From a checkpoint of a small mixture-of-experts model trained on Wikipedia.
Experts: 64 experts in each of 6 layers, 48 SwiGLU neurons an expert, a softmax router, 16 empty slots to pick.
Training: a variant of Adam for the experts, 767M tokens, 2924 steps.
Below are experts of layer 3 (counted from 0) of a mixture-of-experts language model. Rows are named gate (a neuron's input weights, with its number), up (a neuron's input weights, with its number) and show model dimensions 64-127. Each number is 128 + 24 x the weight over its row's rms, rounded and kept within 0 to 255.
Before each expert's rows: "mostly gets" lists some tokens that are sent to it at least half of the time. This comes from a sample of Wikipedia text that the model never trained on.

# expert 42
mostly gets: " what", "ou", "for", " Han", " Bou", " con"
gate6 [ 88 127 154 148 197 161 118 135 164 105 117 145 180 121 151 125 112 140 107 125 101 127 153 143 149 124 120 148 100 144 120 161 129 180 165  90 131 106  96 131 151 151 121 119 136 128 135 119 130  87 178 147 149 139 120 130 152 119 120 131 151 109 152 100]
up6 [ 86 126 142 109 107 120 153 126  84 146 124 122 125 114 112 155 103 155 117 137 127  93 109 117 125 117  84 141 125 107  87 142 137 138 181 152 138 152 172 148 112 125 139 125 116 142 158 113 112 120 165 210 157 115 148 139  90 141 136  95 112 127 129 111]

# expert 23
mostly gets: "ler", "cher", " critic", "ist", "enger", "iser"
gate6 [137 138 108 151 111 150  60 110 171 140 176 119 143 142 102 116 105 115 144 189 103 120  87 117 112 120  98 120 104 119 119 107 143 124 118 131 164 119 189 142 124 138 142 163 123 120 178 158 115 123 149 141 123 137 116 120 117 173 106 134 108 130 135 121]
up6 [137 126 134 139 118 111 137 109 129 125 112 151  77 105 148 166 166 125 168 127 134 135  93  92 147 130 165  98 121 190 131 133 133 147 108  93 119  97 100 114 137 170 135 141 133 187 117 139 152 155 114 126 104 134  75 153 164 104 125 151 121 115 140 128]

# expert 0
mostly gets: "\"", " his", " its", " have", " had", " has"
gate1 [155 132 123 108  93 152 156 143 114 157 148 153 150  85 116 148  95 174 157 119 107  99 140 137 158 140 129 134 133 150 114 143 124 120 139 143 118 109 143 100 167 133  95 153 105 169 105 157 130  86  88 161 116 110 148 122 111 124 126 142 125 160 144 141]
up1 [144 121 106 102 104 157 151 143 128 135 110 148 151 107 134 160 140 185 145  83 117 139 128 141 134 103 129 123 159 142  94 104  94 114 143  98 131 132 108 136 113 145  99 167 107 169 125 115 116 107 103 118 117  91  87 141 100 137 120 144 109 151 131 144]

# expert 47
mostly gets: " 2020", " 2019", " 2017", " 2024", " 2016", " 2002"
gate8 [123 171 120 121  73 141 113  92 179  87 107 120 136 133 109 115  75  96 114 114 119 147 155 146 133 137 138 127 125 181 149 133 138 142 121 163 163 132 147 145 114 103 116 144 168  88  95 134  98 155 136 173 132  93  87 168 143 133 146 145 149 130 115 151]
up8 [122 113 167 154 104  68 146 178 128 149 114  84 102 143 128  67 123  92 164  97 111 142 115 160  95 167 107 148  94 150 137 124  96 144 133 129 115  96  64 133 116 143 152  88 120  81 113 120 101 169 116 101 107 159 145 117 140 165 173 143  79 157  99 157]

# expert 13
mostly gets: " —;", " ·", " |", " -;", " –;", ";"
gate5 [140 135 125  98 107 144 151 148 138 147 127 126 146 101 101 153 133  77 150 144 168 102 121 138 171 143  78 103 145 110 136 101 111 147 170  91 116 121 161 156 110 122 127 112 101 153 102 162 164 141 165 132 105 145 119 134 117 150 134 150 145 145 122 110]
up5 [150 123 128 126 123 134 132  83 132 114 129 113 145  78  81 120 125 100 125 140 159  90  95 113 122 144 148 108 165 140 139 117 143 143 151  92 124 140 141 172 145 125 125 177  94 183 135 136 100  97 151 172 117 122  98 189 114 132 122 156 180 150  90 109]

# expert 20
mostly gets: "00", "18", "000", "28", "50", "19"
gate8 [114 125 144 120  58 131 129  92 143 149 120 135 103 138 102 106 140 169 102 105 135 134 123 119 125 136 126 152 177 142 136 190 153 140 134 168 116 111 138 116 117 117 123 151 151 115 156 137 122 111 156 132 133 142  83 140 125 138 112 152 128 124 134 148]
up8 [140 167  86 118 150 133 101 129 126  98 105 110 151 125 143 180 144 159 154 140  82 113 162  61 137 122 115 110 115 189 118  81 134 127 146 140 131 106 128 122 119 133 155 125 137 159 117 122 109 121 154 142 128 131 128 152 146 126 132 149 122 138 115 138]

# expert 50
mostly gets: " Sh", " be", " Ch", " Tr", " sh", "sh"
gate8 [146 170  73 147 122 142 136 110 163 138 116  95  92 104 109 139 141 138 104 130 137 148 151 130 104 117 113 159 179 150 147 129  91 134 108 115  91 152 119 124 121  96 131 115 121  71 119  68 109 117 148  93 131 120 117 176 120 145 106 113 138 125 137 113]
up8 [166  94 131  81 144 173 118 132 164 104 108 161 125 104 166 127 112 120 105 120 129 110 112 185 151 136  91 104 156 130 149 126 152 145 125 118 113 100 145 162 150 162 161 136 125 122 152 165 136 187 112 157 122 160 134 121 127 115 114 181 126 121 127 102]

# expert 22
mostly gets: " /", "–", " Nov", " aged", " Dec", " •"
gate0 [123 115 105 197 154 120 131  98 142 102 156 142 110 154 148 143 147 123  72 145 141 142  96 131  90 135 126 110 179  92 121 144 100 135 120 109  62 149  88 151 114 144 183 130 120 112 173  84 121 110 115 134 140 137 111 172 160 124 109 127 168 129 114 172]
up0 [121  67 165 190 151 120 141 108 148  84 144 133 108 131 135 103 127 110  86 165 132 146  86 105  89 140 132 107 141 126 125 133 104 145 139  83  61 102  91 148 110 131 143 122 137 132 178 126 131 146 106 152 132 109  91 168 146 128  86 110 166 112 115 154]

# expert 11
mostly gets: " York", "ville", " Canada", " States", " France", " England"
gate8 [162 115 160 115  70 101 107 144 142 126 135 134 104  99  93 127 102  81 144 116 128 151 159 109 105 110 143  99 124 160 146 120 156 102 104 133 136 109 150 112 135 138 148 117 130  79 148 152 119 127  88 101 138 138 101 144 123 146 165 123 150 146 134 121]
up8 [135 100  87 111 133 134 114 125 136 137  82 154 152 136 145 152  97 137  91  86  79 129 100 153 160 212 132 128 118 116 165 130 149 112 122 117 115 162 133 154 152  81 131 117 114 130 133 118 113 126 154  91 111  97 142 132 122 114  68 161 139 149 133 134]

# expert 8
mostly gets: "n", "m", "l", "b", "g", "p"
gate8 [195 112 118 148 117 150 124 129 152 110 121 130 148 112  82 127 135 129 174 154 140 122 121 133 111 101 140 147 154 145 144 108 121 164 104 148  97  98  85 125 104 101 125 147 144 110  39 104 148 176 106  91 143 153 100 126 131 154 146 123 134 138  94  97]
up8 [102 121 155 104 139 115  94 106 102 137  88 148 115 112 162 127 114 108 143 129 129 136 106  87 103 156 128 144 104 125 146  95 139  82 142  76 153 183 167 142 145 167 124 142  89 153 177 165  84 136 106 163 149 115 114 119 145 146 111 131 102 159 149  96]

# expert 35
mostly gets: " —;", " ·", "|---|---|---|---", " -;", "',", ";"
gate1 [168 129 154  91  67  95 107  97 130 140 100 110 138 151 103 206 140 134  99 114 120 118 118 132  87 104 129 144 169  84 163 155 126 111 126 116 137 139 126 119  91 164 126 129 109 156 130 164 145 113 141 130 117 111 113 143 143 157 163 161 150 122 122 160]
up1 [141 148 138 146  87 102 111  93 106 130 137 126 106 103 132 137 102 136 137 107  85  81 135 131 145 142 120 167 119 136 106 120 110 123 107 145  85 169  76 128 112 109 140 116 146 143 121 168  91 124  97 157 168 144 139 159 111 168 134 130 132 139 142 125]

# expert 62
mostly gets: "ated", " became", " known", " used", " made", " released"
gate6 [118 152 119 130 136 100 116 126 120 142 181 157 124 127 172 140 139 140 151 137 115 127 128 127 119 103 118 123 153 128 121  90 126 162 120 145  90 108 102 152 146 155 163 120 101 112  78 106 150  67 135 118  94 135 131 132 110 139 106 101 120 154 146 145]
up6 [127 139 120 171  98  81 114 132 129 133 159 109 113 122 124 162 123 136 125 144 115 174 160  97 127 138 158  90 158 168 125 136 135  91 119 133 105 122 133 133 114  81 120 146 111 113 107 141 168 125 148  93 142  79 161  96 129 140  84  54 141 123  86  99]

# expert 27
mostly gets: " de", "ino", " La", "ico", " De", "de"
gate8 [135 153 126 113  98 147 130 123 101 123 145  92 101 124 161 137 100 128 157 138  93 126 118  95 161 143 127 145 136 102 119 108 104 141 183 114  92 156 127 120 137 138 131 127 148 127 134  99 124 140 144 129 119 133 149 135 107 141  76 102 112 148 119 107]
up8 [166 129 132 120 121 133  90 141 125 133 161 106 159 124 114 192 108 158 113 159 102 127 122 101 100 120 117 109 132 116 105 139  93 143 174 152 102 122 139 136 145 163  85 121 127 183 144 128 133  86 129 115 128 151 104 159 136 143  93 115 122 162 125 101]

# expert 7
mostly gets: " his", " first", " its", " one", " their", " two"
gate0 [159 115 161 141 107 182 138 124 115 125 152 112 108 130 151 196 150  97 111 135 151 140 135 128  97 134 166  84 126 119 130 110 142  94 101 159 101 121  80 155 133 136 139 111 111 144 130 175 122 124 152  94 128 137  98 150 147 119 173 201 126  97 104 118]
up0 [164 121 115 125  84 112 146  92 148 134  87 126  86 117 120 122 181 152 112 129 164 113 180 120 125 146  91 108 154  95 123 142 117 136  84 151 110 128 105 108 137 118 147 128 125 103 142 115 138 116 138 136 151 117 109  90 122 152  94  81 134 135 105  96]

# expert 9
mostly gets: "ected", " opened", " building", "ible", " written", "ached"
gate6 [110 189 143 120 167 136  86 158 139 122 158 111 146 128 119 122 147  89  81 121  91 136 114 129 106 133 149 126  94 126 159 148 169 208 132  74 123 128 160 172 129 124 114 142 135 122 155 145 127 119 102 105 122 128 121 124 103 162 182 143 114 141 131 133]
up6 [120 119 112 147 106 108 135 127 150  71 123 125 157 149 159 120 131 109 180 111 139 140 132 121 125 146  91 157 126 107 111 160 108  94 133 158 144 109 139 103  92 109 132 154 163 181 115 104 107 154  94 129 143 128 161  97 128  98 122 125 152 143 121 139]